config.toml
experts_per_token = 6
balance_bias = true
router_logit_norm = 2.0
batch_tokens = [32768, 65536, 98304]
train_tokens = 311600000
Below are experts of layer 6 (counted from 0) of a mixture-of-experts language model. Rows are named router (the router's row for the expert), gate (a neuron's input weights, with its number), up (a neuron's input weights, with its number), down (a neuron's output weights, with its number) and show model dimensions 0-79. Each number is 500 + 50 x the weight over its row's rms, rounded and kept within 0 to 999. Numbers have three digits each.
After each expert's rows: "gets" lists some tokens that make up at least twice as much of what it gets as of all text; "comes before" lists some tokens at least twice as common just after its tokens as in all text. This comes from a sample of Wikipedia text that the model never trained on. Tokens count by the router's weight.

# expert 20
router:447465507469478582439515591535415535487517575433494521528535461406586505468527522466498482585516386475493516604429522551508447446579516488510445485438519461462465433449441521573524497471532560518460423637509441562502516517543579515480561487
gate0:474477435492556546440494448486515454427518645500505491560544432387597548537454477469512497592536475532521457476528514575492426539498544544519442443488457485454488601484501536426530488494469582474529605474443517470409451586494524456478403394
up0:486506515502511481464520554544501544480470479485506457546540432517519518477434510418485479518420388507505549439478475517497488494431571493478569537516504475551519438505488591474552519532513336493532566448533557522525468479460605538492537591
down0:521443519501519537636455431528547461439484579552515487510518445496484473517491421481540447462604453348498618452393442495447522454494549560494485541536464454526464464419447430519456548516527453531489495499454460510518483508536507456571415549
gate1:504497514467553574487504588497478552510449531472458528509455403347627525513494551441563453573520444428543524615484507524356455586544466528541542555403529475505493476503408510504528548530557520560517462548502561396499445480535442544545452452
up1:533456431617495428421539402500430550582534472627556454472448506529420475555509509516522451506501589469525508443606431492480534453431542465435473499628444483463474576337477565408440472547493508460494557389530522588566513457436527499437486508
down1:508445452566506494460476460417564400524475519501458534517431492465453470529512506520550602472440477527463452498453555471383429488549505547499530575486423539442538483475582558427505528595383433480506546470557517411529466449442453497531499559
gate2:621518369465541548496460516486538516480428566522454471497444531468487432539459550513445462523478458517571519545390578485489489447570564491516456499491504414539517592507482581515541509511526477453551465413512564489408527448444475450545558461
up2:544496467502467509345453563484480501601435543461414437457471486501542556476505608556590561527510434525556562522430584583504445535473503479485519465514506552413522575492545565525520502522529509415554476426485561502487462467470420506442470519
down2:543471460519522513443448526420417550481461476482471509544520559487523427520518539488480551541489397478537550490445597411420493486444429505446487520466570531526485508532568445506510489479387446371511480402455482521509596495528473538460562577
gate3:565537479534512478505437469507512539545401463532512501538489571448483564484394512495456482519511621537633505492511504524471535470473562483535549530569352528584465552458452402513507463482538458548481516532552407523502545456503474428453551469
up3:473485483463530551464512514487460528458495454484489506491552518554429426528563461569556501473466423482511457488477430547539461464536493541483429587418535418547481406475450521482513494503557502465503411533488489562488512564479524503587425496
down3:511594502562507510531536447511502437542525463499445500440529568543534445539542500519571503454516376565440468573561410518512557518513478549514483441411600479516477524499486478505515539530532577484475494542471532395534391535476465557447498499
gate4:536467561546488422565513419474576487517459582478439510503464542553479546462424329484505605577476519475567534507481482523463497479459534432488550538419506470526570578500602468470458460503552403488468487493528570516480429548503519539491497588
up4:417495433465510458407534498461479530582483567559419567519387543502569558608429493407647444507485464557515448528558492570441452335527542458515481518457468454518487590465552520547502502499595450472443496457577551529486469480456452489510539515
down4:531456516523487601510474570447490544449492483520511498574535484497512542506570539497453465486501536328486405498451526391501522449555536449470448545563478514539511532426481591508491579503422469394492555464470623604533550472607503476461540539
gate5:500474516491447456611526524483477564533514458458485459475628522540412461490583504481522469505560514496445550416490565495468426544499567521487429467468517482543548497519415443506391457575435498566502497449527459507501465484543460513420545459
up5:538520493435487494473551507528503511442507454406409527523470469558411435436519494557439452590549446524461467488502549473535536425510392547510441389513595519466461480564494494533535457602526557471487481498491498493472527553499514522583500455
down5:550510466482442457427487528568446608485588474524503497530539454408474539515473528503432538414439469418513459487414495424524643432552477485520527560520477515479489435526651495355511479485480494448496579497551427549547514488518633564500487537
gate6:493507545472554534463473497556479447457503520404504553521499455493487568584493498416522502525539459486554569452489569519532497359506535447536502484422543490510446486457530494543554521462501500496476389524520493548554606469448463517467516395
up6:580517559514549490449501512452452495522471457409473491488458534475403491556462452424626498496502431562497493546504536449580480347561468439480520451450504524554482502419570517492378653508586508515527378507539543436535550467515548582482485469
down6:557494550488464535540508467541482542545516518469498582415574454478562533470503528395512460605548486528456504465459506509538439447592550389552480466539460554506471519489527474531432543500570458486493416496514567492541573416444499611489525485
gate7:534415547471479589466525544499518493485480644511466503321492540538524536505436502527499477479482505564581551451438488474528464447456478550567561469566540564524453442413549524481538496519491461369455492531582451543490570523493584471518471501
up7:504469523453469485494481450516462489450545432426446617395559474572499540451533459543562417447496442464483575461486483548506496464498505443463477482525491497486485474437508639511556536679515500415473407566579496559507481581536507548491442563
down7:499458478512493478553471511487470532484527524523491440506503477491524482531516576581480571529487531446506580572575406528524502573593593533465511572446448534441534538565466410512478511532521467543407501533473444479489429479570354433460574421
gets: "2", "3", "4", "5", "6", "7"
comes before: "–", ".", ",", ":", "; ", "th "

# expert 162
router:421362476508494454487534482523275532631476555560508567539465485516549462533513513525493448562560503510524509557499458532536473451553568494478520566560479466442401523511447525498582477577497467499415483480462556733512520439497539476451493575
gate0:532498490395463569421552531468471424511528537467519531427613483485458496507473526580527495447597516481552414549514467417538425565471507453476487537523488503463443520413464542508409547458543507488502565637462484513456508587400525576552527486
up0:511414468465402520582493552506485522501488536430574438499542459514464451467527495464497442383533466470403439550440453557467490543461474452543399511395566503526487431460482555493561453465488448467466372550449572512497400476569585475461508479
down0:608517428502461392549496475491539500574511554374521445469523419400530444498464537530491496501453435510463530501360573536597555555464528400534495489454513459465472535560522500553514520471509440559481547493466589530450505528485579556491576409
gate1:449533556468470534499498506514473533474582585509508538555465593564517531517563514528547481482542524487433461527556483481511486570547487450568462502505546488479495619585493492450496483482512505474451502537522450498424506495544513412480521566
up1:491516537499499558540473531413555565474495508512570500456501549479541409489420547542562555487528530490630480548524501447548442583492472503556430524436528462595502496496467567471472435342504522530559456430486394387497461474430467520539560506
down1:526488535390492478463467582506501439585499605441518494553654567539524520509510557589477449465449490472497478511460522495568483472626514449496493590543518549420455532551460516583460567500497450517442532532459486425461501533476501568506451569
gate2:484525545543428510553506523501462410436464432524523505494536520510504445474421606548513555503457531572499489511477566534546522479510560550535567474490468441507446446520491480498488387504467505571472521459452417550509625529504507384480548505
up2:431501476379519392491384538519520507503497472470504519504497532543401505520557534452539525423506484554441548502450410534414652507555503469477541486456486519462532426520685385438501514527427485466523505441472617594466555493385546449449437510
down2:462436548515539511459474452492565609495482431532472626472525467445532517461552517376514464531555463503492470566510550523541464500528392485483405522525535538456460480526530529490574469473521501398505480508549523356453505431439541466483492375
gate3:455529427542434536493450519528483594483486449489485531430494563559516426507539501485586557494565389493474463505516509483428562465556498496505525467506440435455487540503528516523494508473360537512481528420494525587523523551537554516459483478
up3:444491512545553438496456526516499505570469428481493473505492490582508549498424503470557452515441530500480565484533574529403473561513493414406498407465537506535530462461601492530453534495528410430481580380582382491595488543474510550458551528
down3:537554522354507556560507474528519461494572525472489539460511516490503533474423438483516426459532457493522447471565524510540511440452565587482529460552482534505446439596560554408446432548645432439610383529455558476362555573458482512526525517
gate4:477516450388517492509425528491532508534461539589557490521606499517473442502533501544485442557543472447550526524450510417512532493615544522531399478555522429535386534433636459530542528563532446537509534444567479500550528490486448529527492548
up4:482500408469457528503474543401559501532484573474491453444398497508469477469458510500493480541440488479506441610524607501394501520424473551490462502421557476525565493517436443525500535478542443553568484502454537473545476508503506473515518446
down4:354507664495526586447564479534490461420533508507446482523454528441464505467536426416519466544537529517503493464520471531400510564588505558418571498594513537516452438467586477519467483534574504500462502440504523529427473463496546417449427524
gate5:527453464542423494560455511451477599540520580526471565527491487513508449596605476423374407541495398551519546544493668457454528545463525498577494494464559439519510479497519429383518537416501469452547609476460497514429535564487520473438579429
up5:521534417376544553560449557505546517534475572448470547508474510534451434502477581496489520426534586403498479537470521349509564495509537492461471572519479514502487423430484474583462450532543467558597500502509464412490461522496559522484517503
down5:513575561446437530508536475508450471524482462563493502548453542451494553459467589555471511515533548533459536498519476576499540523481601466433526577553521525463421472410436470515434476542572457532432600488535491490427524464446607557465483486
gate6:521496537496430567512586469399517540510445506462494432536497494444525429522502478508512443517473378419425444524488516468551584489586423538533488552531548457474485506449489435526475631404440568607550518511467461503511534511445547595463460529
up6:527461492546511411431570490490469505487435465560531498532468518512519487474451416526536486581482513511498436531485424432448500461457563545477519587645482441509521576376559539458530569432428598487572533493481496489505443478462470450446419418
down6:484512532365496498506468657511474554430472473481502526542491571523554521457435500503577482526550498480477490448493515505523465512489527514448425580436453505556592504509572443490523476493518499442486476483449456444576642563513538414414443523
gate7:447473475428496519531508454451532491555479464516502506466460512496568498489506480496424518544398491597482450531444526548406479521513500444614470481567605415527476502577528490624465557520503460453453458529515650554509478409457471515494523560
up7:479430424439516443480476536450593507549373480432518498544425462462519427541525476356433528628478438585534580471492515500516526518514534456493474458507504511537476521569600479495471530487469511437513573548517497432480571437497497451480546496
down7:477563496473548635449504407406506454593518549514439437418454507441489463459465483504510456542483460576550485566548500572366417461483458487596534479531521484514544576474527509549433455541588537567490480503514534547480454493503534557500555572
gets: " ", "0 ", "5 ", "3 ", "9 ", "7 "
comes before: "| ", "|", "/ ", "m ", "km", "ft "

# expert 196
router:444390468463459498516480553442364518696438555534478595583424439462514440557543472513498432533503512516511528517501480537479505477523490523459539520515467506443455555482512531527619496528556562545439490527538483675522439453563570517487510555
gate0:514447567462477501490591459470474462512535519465481507511481496526479528453491548508544455506401449482522501552489511463443357495491454549477518504551490417467497490374474556454578482549490525495439538573529485505368502483427605507454531488
up0:549463483401485455527521477464475477537488462474553508447465552419449519540471489471566486537470500538466472408524570338599614506498454514579517483459470522508420515383428520447460516518527493481513533532444476468495476637366460432501521607
down0:500454532469370376430376498538413542501525464492484500518377473493509457545472525567538447483520471644530452469550533627535564508516524498556564507563445507551544454501513506496535568601557538522463488446547540516358505496504430463412466537
gate1:546499548487511476417582510491543474436499462585435463498493593526551560542442446607533486555426492450558479412464421425478488437480492501534533417498506508482456466533479524516531455520510417411439467472561566529569607590430443557573520479
up1:493518470520542472513403533524544513518502493504561599576556438488458492546484557571362519539477500510484389530435518560499399551457506497460427621454607502530537565503590456502539466484465424476502514516599445440440513474457563474530545405
down1:384402431468434557430472457485517520528536585439464543452442496542590499560479517502533455504587424461475675500567561439478487474587478556507543466517377469602487543443503621482406559584514601446546484525557455556480480528537515488454400477
gate2:548608558569530502537509442465518478481479548546478522582336434559513480531433491500523466509475551501496447601461548404507574532531492462398596476528530526472471562570429534490533475446594580583496470503391475479440478489583487466534587520
up2:423571498544505399519553420564522506551479573545517552551471450486555585493544516511496410429493602515471501546613494449534572508564423503515591491515480510456487605537498470522554429496463582520540448468506441523481482543516462561486487502
down2:481467513478549554531524465449404533588485441492499537457535507469438497492493498459577524495600465503434499387479565555562454457542500418510456489524640538433474507543405506591459621389521473529446464480425536548405571489468488520442486572
gate3:503623649449466547447562517622436451461519500511465484542501411524562481447444531527393515430518466544499543517539423523515512511484522459500461394602479537498439446511459465487505530462505469492439497432549509513416563532496468471543459470
up3:565486543555394528470550483452448489521514467500506516474499448502532579468368448438549498542497355541488516537493495474552459480514451618501481511481521542550521459508477550509560470542489554497538491477477488479452532445512510550389523498
down3:539504428491538549562537499480465497407451556407540469518507532453523463487410442441537510565512495512596501454480449430505494604480449493559501510504466489507460495512440530481486372437457552519477486511456409528548588539496499550526501549
gate4:509539504567515488598518466518440467487492512546480479423446489515590464456477456569491457531545501457510497518560511585495477546461509539525458511436513531545577579494454480472500487412433503478551480504454587527472449482538478535554507526
up4:584494564416524387453415473497560481616434488529455454497407468450491529575498499440548394616448597478559493481602478592482501424575578529458409503634516542418415488535493454466455478563485505540552500484525477487404472496478491498504459581
down4:494520495536490459442576482406534499415518454472495473567470442455517500595442503587450582535447503582502476483481532499569411488471560465537458524450545531497534546446492444490461437499457470455442583485535564378508502415457488461550549492
gate5:505477470445494507565510508491567547488486533589495501557493443394564499480489488499482449546519609465459529434434508472561555543533464573473520495487521513488563524517475448578507432493481530583491584548437497497463388504587584596545502532
up5:527381468500461506496483501581568566542509468496540517480496403450481461499422475458521502533513491524487497470379556484521392497460454590529544510495540544478547486485475445586576468471417423519480522527538519486515496519550558501551518426
down5:512530577494492474466479528522502544466499504558537591569533539543546489465505475470478473560600536559530490536473406519496525544520501576445450411513484505522532581504579501517482510492580576528543558513570490579479479468502594522436532492
gate6:462520512434553478357486562562506522482554435425430491484509551501472423570532549468446522446356389505388529527467513535532594468545485538529498518585485538533414436537458552483483474440518529484436612539462522562389536487444503444497559484
up6:506456479548419465438456532551493538461559521526521508454466504467494463454483514567502527446505370551400558534367569488441535557452416436546502526483473456494492496416462597481543499505417518418525524572581527580537517566466489421495415540
down6:503467514490428434515503517473433609562538531476482489536435426484456464492428532511496479539647547475554413503494524655600497471543483478467537468449439535605484501436524465600467450498577478524497537503443505515471430426552493448501587539
gate7:536443483474510522514397467558535474538452525472524487486489579472477479493412504459510502577474533445461550482480402578472479435575514448430472544603527564514596487410484565497493364509470452461504423543551413469436521540485502467449510515
up7:545442508418516589402418488559486499506514533503478465546523504457532511536513395397419539557510510501439491524540478530477536455569450516477507526554519493551551498471590512468564381478442548507507482501526509487536508520459453473436562469
down7:523539515484504490516517588490552451534449451522422518491525500456495513463541560469515481459514544489509587471525513454476472559579412416496453513474513476446548498536492607497479536492569541523546432525548449545457541478539559502342492484
gets: "| ", "1", "0", "3", "2", "4"
comes before: ".", ",", "–", ":", "; ", "th "

# expert 4
router:425369459459488510519451533431307517627458512500478574566396393525504403544530505506527449529429513489552554543510507519525499475552498509502539545538552425497438550510491490530556513571526552509449543512493504736475522461531555502481516538
gate0:506355468509460502565491508528456436533543562463442457533466543514463469566568543446485481517536565454561517456512421472560549502513521544507459560549533538573504497414506504447552463564456471511424507529295523560466413473468474487512536475
up0:505583594552476430471541428427493514496517473511507488428469429542562502447522542527480590510479415535479503581508424525517469572534546535423513451481435527443501569475487503447492545588533521475510401496591500466541517501432416581490528414
down0:534461467569523456491488507470468568535524539479500465480517505566460429514605557571551520429509430518402552517530508546485575518524499555454517504553548598527563585575473480340524436567466511425533459450531554480497532441491533382471529494
gate1:515527603504490554460539490465451532555422526559519503519409458424490487452465495479469515549525526473531442590538509450570547498509475627514544589479526455515451509527446518447462586530412540515555583523506450541545547538530493620367484436
up1:457530378612504456443479474491506472508440506440474514458568555516474498549504482500493533419552512557475506503499481532505467507478529436526408502539630527554450390524466474555629524442451533544540451484548482526571541515459504466527489440
down1:527519503541471562458541566474528467494412624515588443503498524487486580567443431504505489523511570512527482541497483503432522570549439541626500532495436502554499498499487529446368414456550550503476474439525486423519503536499465461509498568
gate2:520430576519459497506541485565489537498480528542519526441539578538514521543510488532508442542618511525543541516615507472459478443425536524505479520516393519391470539494505489496458464547451540474517438471474456556607534505467594508437458569
up2:469545548471471452529506552604570477471533494571575511491456437494432475478460574537487510468483462537424499521415510521511428476470417459583504486531572532496589463524484439499569566503544513475506460554466505417631495447646533530513464460
down2:492496461567537410497512456471536523513511509512518394422457555433476396494433574626439544450404396487464505426461566477479519498413494522570516394561446532584590482488494574458464491486448513481490500500456575548504450524498512497420450490
gate3:499374457502426522484509508479426542463581470485563553448506514513522492466474582554610508475507478487452539389568541521477522492468431505605479494506459412510565596501497538458528531447451558436459431449531482498518568493524495481404442598
up3:478448481560505463442543494520457537534427506548569438444476532464443470493465416533518548518485444564491474501503468546554516442424493449543414580493488418466479554493447483512549379480466595421387454550495435583531603495505466485462451505
down3:526480602491529490471541448485493586585464523462442379577477530487517469441553490543570563555436520557520402433516517466462517565502498499488536530458472506634388476564520406566521493525593453524522572479466445525479487500586524433575507517
gate4:486537478505435565471480501531462507410545527527484426596510483526518600493530490543449472532525473520607500540388493489503470624560534508521487516441525498502478477474415478529482477615536463497577482414595457453469534436532502448540512516
up4:452540498449554521437563496491514456469457419527484472571491539471594514545537464546497551483514460539528546484429475506506511477469560496504594528455537433581538525545515500549504499472443352461540454471563426480476616431536474435500520419
down4:449386509488415554526516556575471415504525566505491563606520501579528526440506507378556465480467468420520476551519574481493427496515463515410508536485501444452382419512496475521471602561652498569482480571495451433473413486470437516466535604
gate5:510542584533494530537576506416490484540516541595367469553508493493517541512535468448541520500412531473476477477549393506465597584529440497557576540525527567538445456487479566532442439508458505577569517399438555430336465412526510513448529566
up5:558469393401464504535473435535478424478578534490483550402492506516540517407397572451549442455604503462502507522551569486552551502491444562482326510431400496492480640500538503521534562519535500472529482552540468537536502430553429466416438482
down5:465508394556529487453471420443459586473530487488539453340405491476470474482458573469534559444597544446449565463515499558485559457489544472591496522576475467355520459464539542392451518545450485445492549556661596479553527489409504502514546500
gate6:527554488468511541477491470496469545530606556486465544585479492478439530515523580573522487542429453507526541529441512505503489519488585434484478464496490465522509459476526514478517508458560514485490548473425404507496488478564413507521535384
up6:456553415435464567600589537486536456553447559602563475570444500536593452521416426509551499510450492482351532517576511493519488454603477498466558586485474398448485432566458478559552530421513536520549426540444560464555460486536422487470555504
down6:490554496503434525461514559507500526505527542478584543447514420521513479518509449414531452497548560506526544544480500584495440428482525496556437574523492497477527490427581411446498509487464541547510493555557457529574522437473486527490648447
gate7:505528577534526503499461448494523445391433551554428516453547537495521564454510333466609461506566437559572421559533491585516510479546514538522519351525537552461494491443511535576418513533480495475470442484479525511460475547452462516645533570
up7:598509471562525498545406462527491542554521508533495384513540527471464453446473556583476510548519561454559466551509417464491474453432442488548485516501390528602467578476557495513421415520431521389517512509425473464543508516507537510450505495
down7:459540503424542515509536462536538458371567455525505531594541421667490596429488463386548544470500486503472564430529478480462431449538410453481533508490559507478501506531535465544465442509522547492489505542499559408475553508495488512573494579
gets: "3", "25", "2", "20", "10", "22"
comes before: ".", ",", "–", "; ", "th ", ":"

# expert 120
router:457416473555465515563473458527349575587433519531494518457393446480552413532492495466508415564528475499560413499590523552598515410460484526518465450470419395500443486440494520563498476467442527520495482440460502664540441484486474484520516553
gate0:551502488494462524528506459467502420451545515585546513463507393559524509513579530509411530463533435514593490632448493510610463465421440539547552506440469572488429362580506476464564501455501505458468468474404514439461485528494495462527471490
up0:466580547514433534517443491490479522548519496502492495450538566545517437515521550501460484486551439450560461480402454468568443450438510512599505572393455449399484508543493461499475456493523503414531431466517435538579490461458555499509478353
down0:556438504426535445565496500478403475538451486488493422522525554384652509428513590532470457591471522520589445479518590640502540574410437497545561535369470434475458474423492513544501465498473538506461528544528543614520618474603549570481480540
gate1:547546518492556512517461485477501560485553453517532495491548576455436639556616452530468535506512550537446542495466503476523535385349517452477559550507446469476428529515498441525484458525470426508518487564548481496514562502516427456522502449
up1:519494546511514408433572490548483429458456487354536623573525550343487485529474510484550509410505499595437593471544565518556553454543487559466470519534529515591480494466511523503430552503494462425493537528447558484453589514496472518457580502
down1:433537509468455478513549510522582403489378469579498510479526501550502505534488455539465488480469474537470589534565489479482446535512477514515530391471448454482514504482573495518496491491503531441473478560495491440466449472470466505582526492
gate2:576548628465450477451568536512484489421521464475510466390536431472416423469463548502423473498524505389566455470478518498465366412522543458511496516382554491500480463488427487491477457509436458507567483516488446458454583580455568465438441549
up2:473566527447468463482583560602495520500521494494517567449444419538460537441477549455507464409529494482540459419496477445455514465470508441553448509457512457452486513453469519532467499500458486570531554504481475497438490460411503598421393594
down2:562351414386477516500445511424423488583462575484448453492478558375504459513505483526526549574530484460494513474483498494485561518375514525471519482506538416501520528498401505499484561508461496573471479542563556609543532493485505467518519538
gate3:521477466504531454468506488491541488588404511510446489379614520479477446487464537555509512453439585588446517519488557436396526561501591447494407385542436511559577487425595537527471472494509454516570608478521500538483462444504505522370546515
up3:496509555458541563539467516565487463404576514489496533589486468511465549478531513468536464472524437452508487528612490521575449441481401547514581623480557477520409450589446436499513554510474506436543408458497490456471465506555496446543405415
down3:430661558516481452467445497543611568505573399515511519522529545567446509540503524500481490378465566621442430504523438411449530446507576412459411511457492518500576491541562429448434419482530525456497527558466455366476496428501489446461481515
gate4:411531520506537496424686541417490529539477516551445575495538496485546463485523526426432457456448595506447432516454448434421535492548514528521426518518423521572485482507525577526522528517444449520545513379405519491416487398404533532365499565
up4:475493495516478459516412516512438433507555470470540513487349428485482489514555484488523454414548480557560550494590479427517530433445450482416497432580565491470484475510458543572541549564542439474473340550461616494453541543481518442471412492
down4:487583548511479457489486533418543474491532443609492497471528537455557480520573516544482474442442542607397458525471412464446502563557532477400440434465442527526532532542521450393471456511518524541504518529400524530503567456582419480530443436
gate5:487514529569491523543476537482484551457500471502589428473536527467475498396536490447585551541590575492584450462524579435504445480465467518540538545537508456432470445551414470573446502446523530539440505490565511446498530522526485358446491620
up5:544470458463502481575547458441463556550522653514418599488486484557587481535501564475426590488480495464501568498562450526514512429577499482497473481529468475500482468501505470493539608470493433461531496493545425527483479533583536566533449524
down5:450595488469492625443565497481595399452481484434525508431620461472471489490430493468452447432527558524436463504534459463518481508566497508427506498475484443527521509579559493490499504490481409473466491534481477426561403510521505535498461544
gate6:516473473510517459509453530526607513582384448502497601506527463462441476502492473557481534498471584525442539500415488525470419506482528497432402485485489548552487453491532482515439453441567457532414552485557421467506512494519590413541567510
up6:496497507479505457503561509440527496603403424427505545497470541483493526487488520558462474478455540496560475494472404517490599532455479530521434488501436509508503460484528560487496453497540486573455633466520444551520432443411510476544515547
down6:589378458478443515467491496542445413428456545471506499470483448488486531510539522439511521499583488359551530505504552558600477481446401606489552482516451523471432458540525455557500618479397443468540475453460513619546547564505470570557564509
gate7:549483479597525455434568493529534492497587464528457588480537488543453471503473440455584609585486478492446477521525561505375403561534512426448544550539600544465544423561495597493529490521570504464486505562475573557515524461493468393454534513
up7:493524485517545537553451464513476551499432484525527438518466481490542481521595498661395476484525512576536520447569544532594556532384489530569439372424490438501464575567499507594459518470472460510549479429494521491568589503468478534579493539
down7:514540521508511460575559417510473504442535523577483534504439494586513561463428509504455544506471493540520456480507428501533500404501563451558582472540481490510492556568510440562485431492443446572524443416441478448529530469418424527429485557
gets: "\n", "| ", "- ", "\n  ", "|", "202"
comes before: "- ", "| ", "Win ", "201", "|---|---|---|", "Loss "

# expert 106
router:618482451533438494457549485524414547492496470425547500533503525580471428494637481520446406549538436468500433577485543439526481467580574495440439501506486482471489470512588473477506468497465592505539558479540492563557452477496446430560543387
gate0:567495500431437463439553500554478556558596472568514559503543498522465544523549392550536487462590490441416495515527465507516515352575491563522476486428517503443550613477513460478521516534494527500629508553463560510561513417534448511509500427
up0:399439457453523508486404511519496436474510535551525476437448494437520490504532583443516435464427509607609423421533418456492545538491437539517473469516468542559522437514466538586516552510549480468404489462535421562545521489494565485497572512
down0:573635559488560556506484585410601391499547553624455543499484452454523493614461450509415511497494474497494586410519434489494456553473489495502575478447539476532504404545486502459520558505466452500455407477524506370566533534469506517479487547
gate1:371525493524432491476383491530497416542442400527505543479502484364539622611488451428581452510439471582483396482574439584484500529567500550480431473504511520493520493610495498520513508551512562531452547510486490468432517553566491498582467463
up1:543534491493539483529536645472535495520499524543453522465441410560452445458525647504449544508547577430623643532446453403468548570478525477527592546506491580486455450514475493522531455449576395569371562454462442505481445472394534460514526506
down1:436481522567486441522433466572569474352527490464536566507532484449477613451620495440533399464548406401485439553474461574488512519541451522505542495490503502575529464517553498487494399438558465449515528514500481562465437471552459539525525487
gate2:446469494554493462579501486521477482438449385515483487551486538463493481530556494397485492496447551475538490524531522550634429559514467502576529468453452519406425527555426504530607400484420551444383454537648530542497618492467438516525493494
up2:472537509475540369503556462530534544517545466508494473565465519563521449609486494514569550451467481512479511578452534498503534488411560431478616580536527520503483506567519469396436543499487480513488456521479532433455447432468488464507543496
down2:447492431490458447456479485428495454479510457438499466502538426469551479529440455603541486449498435583559564496462492565477523472444487478512536443495444448415524337530536583518490508517578467470448485481535473455481440557444516552541524613
gate3:520500513484506516542482552481559571533470489507446567559465486572436525555467532354465479537451521450591539478556441394563487555469460504512557534548434542623571438512456524513484506522540489530422570523461493471390525529434519513528440549
up3:546478593559422463470525423505499506437543441495500444519568600551520511586529452554489554431525473506415509507458542469569502466497539452448514538430527443540527539506495512399484546507417574501587449472543562486526506481537522481457415439
down3:521575485503574457494518609356537446615541533539391497543431478534455377624441414452438517490468480599437540441552509495547497419467539450563492511502530535474467451502420559467475571469535478446469450528498589390511512512429455481467504550
gate4:503493522527514475403542526427475473449513544502528601486510493529499471506516520531456556578524569504585633479551429405445626491489487538514531473533462510584606465558508491547536475513562442504444443458443412500430531514462527466524536562
up4:520548493471464472514467506559476517559428359551496461541466581428455513501450491506430498449476566532513480530581537492581511620379396508539519488469418496481509545563495439508493555458455521541447514536472447478476508497440556482529408456
down4:465372415489526592490469446609483539429508493379590510510572546449524440438561560460505499521498488467522443555481507483501559594531519574477497518613494460586521500442521459487483401447456491559477535355583479592516526452615523424496545454
gate5:478477470544484468524494422519474434462495489477561487448491555526461549474502449427566498466497509515410443538450611501472460534554613447447498517449553392457460517519545521428412544438514511496570491453565452509551452501653455473510530434
up5:508431493543477515499461450539491404452502472503556474414538536556484526442572495458532513459580474544471436474398574514501490510533567385492538517417537469482459496508522508465440552515488431439557510513593498552647458525611465469482500413
down5:467382513514481513466528360543485564361408458408580473461547514434596540412580540484528465521497533475555487544494479517451501625521500546466566506516510429591493500476530432580490480507481551538495563424527429608486499479569511503522507496
gate6:436561520509499422504402552526516594577490451523444560536458531470455572544515497473517482570462541523583522500457442528508480516489510529546534438486526565541510501566445544529481452545531533539435524551494443543358601479418531488564514470
up6:429499528472523513505574505485550473539481463480507521539390459516469475524499538485434475522379508475528545483549471453482524509463438521565517526640445528496593522430494513545541481476512427529399530498415437432441538511429500467520491457
down6:485426501486450548440506370557494563444422493395581513457523527437538562419542550546492509509489556379527443555459492471474591584497523535403491449517461457585568551442569445569489466478477550519528539474495414605486481453561515477532506474
gate7:503524475529494445464535502542431557562428531453509532499547447542416476441524477516403423489499466471444562494428561519480494456510577497522456460510524476530513469490574499548464547486599537530556543534518505475507466461511532536485536526
up7:493512499551451451391624434536474457378458503406513562469546450617379468499512432498459507556505466565464487510476561553504505443519514602547474412557431435490462488415547503528462498478525562416521476507519583474493522496484436527534451503
down7:446461488453397501487531434621399534518532544448512567534498508566528631311478508487446472479541485461519481584471577466551505393497513444503464489551422477484448537489529509529451424441484521508588462553482486559484502455448587486445523534
gets: "\n", "- ", "\n  ", "as ", "As ", "Succeeded "
comes before: "- ", "• ", "by", "Website", "well ", "Species"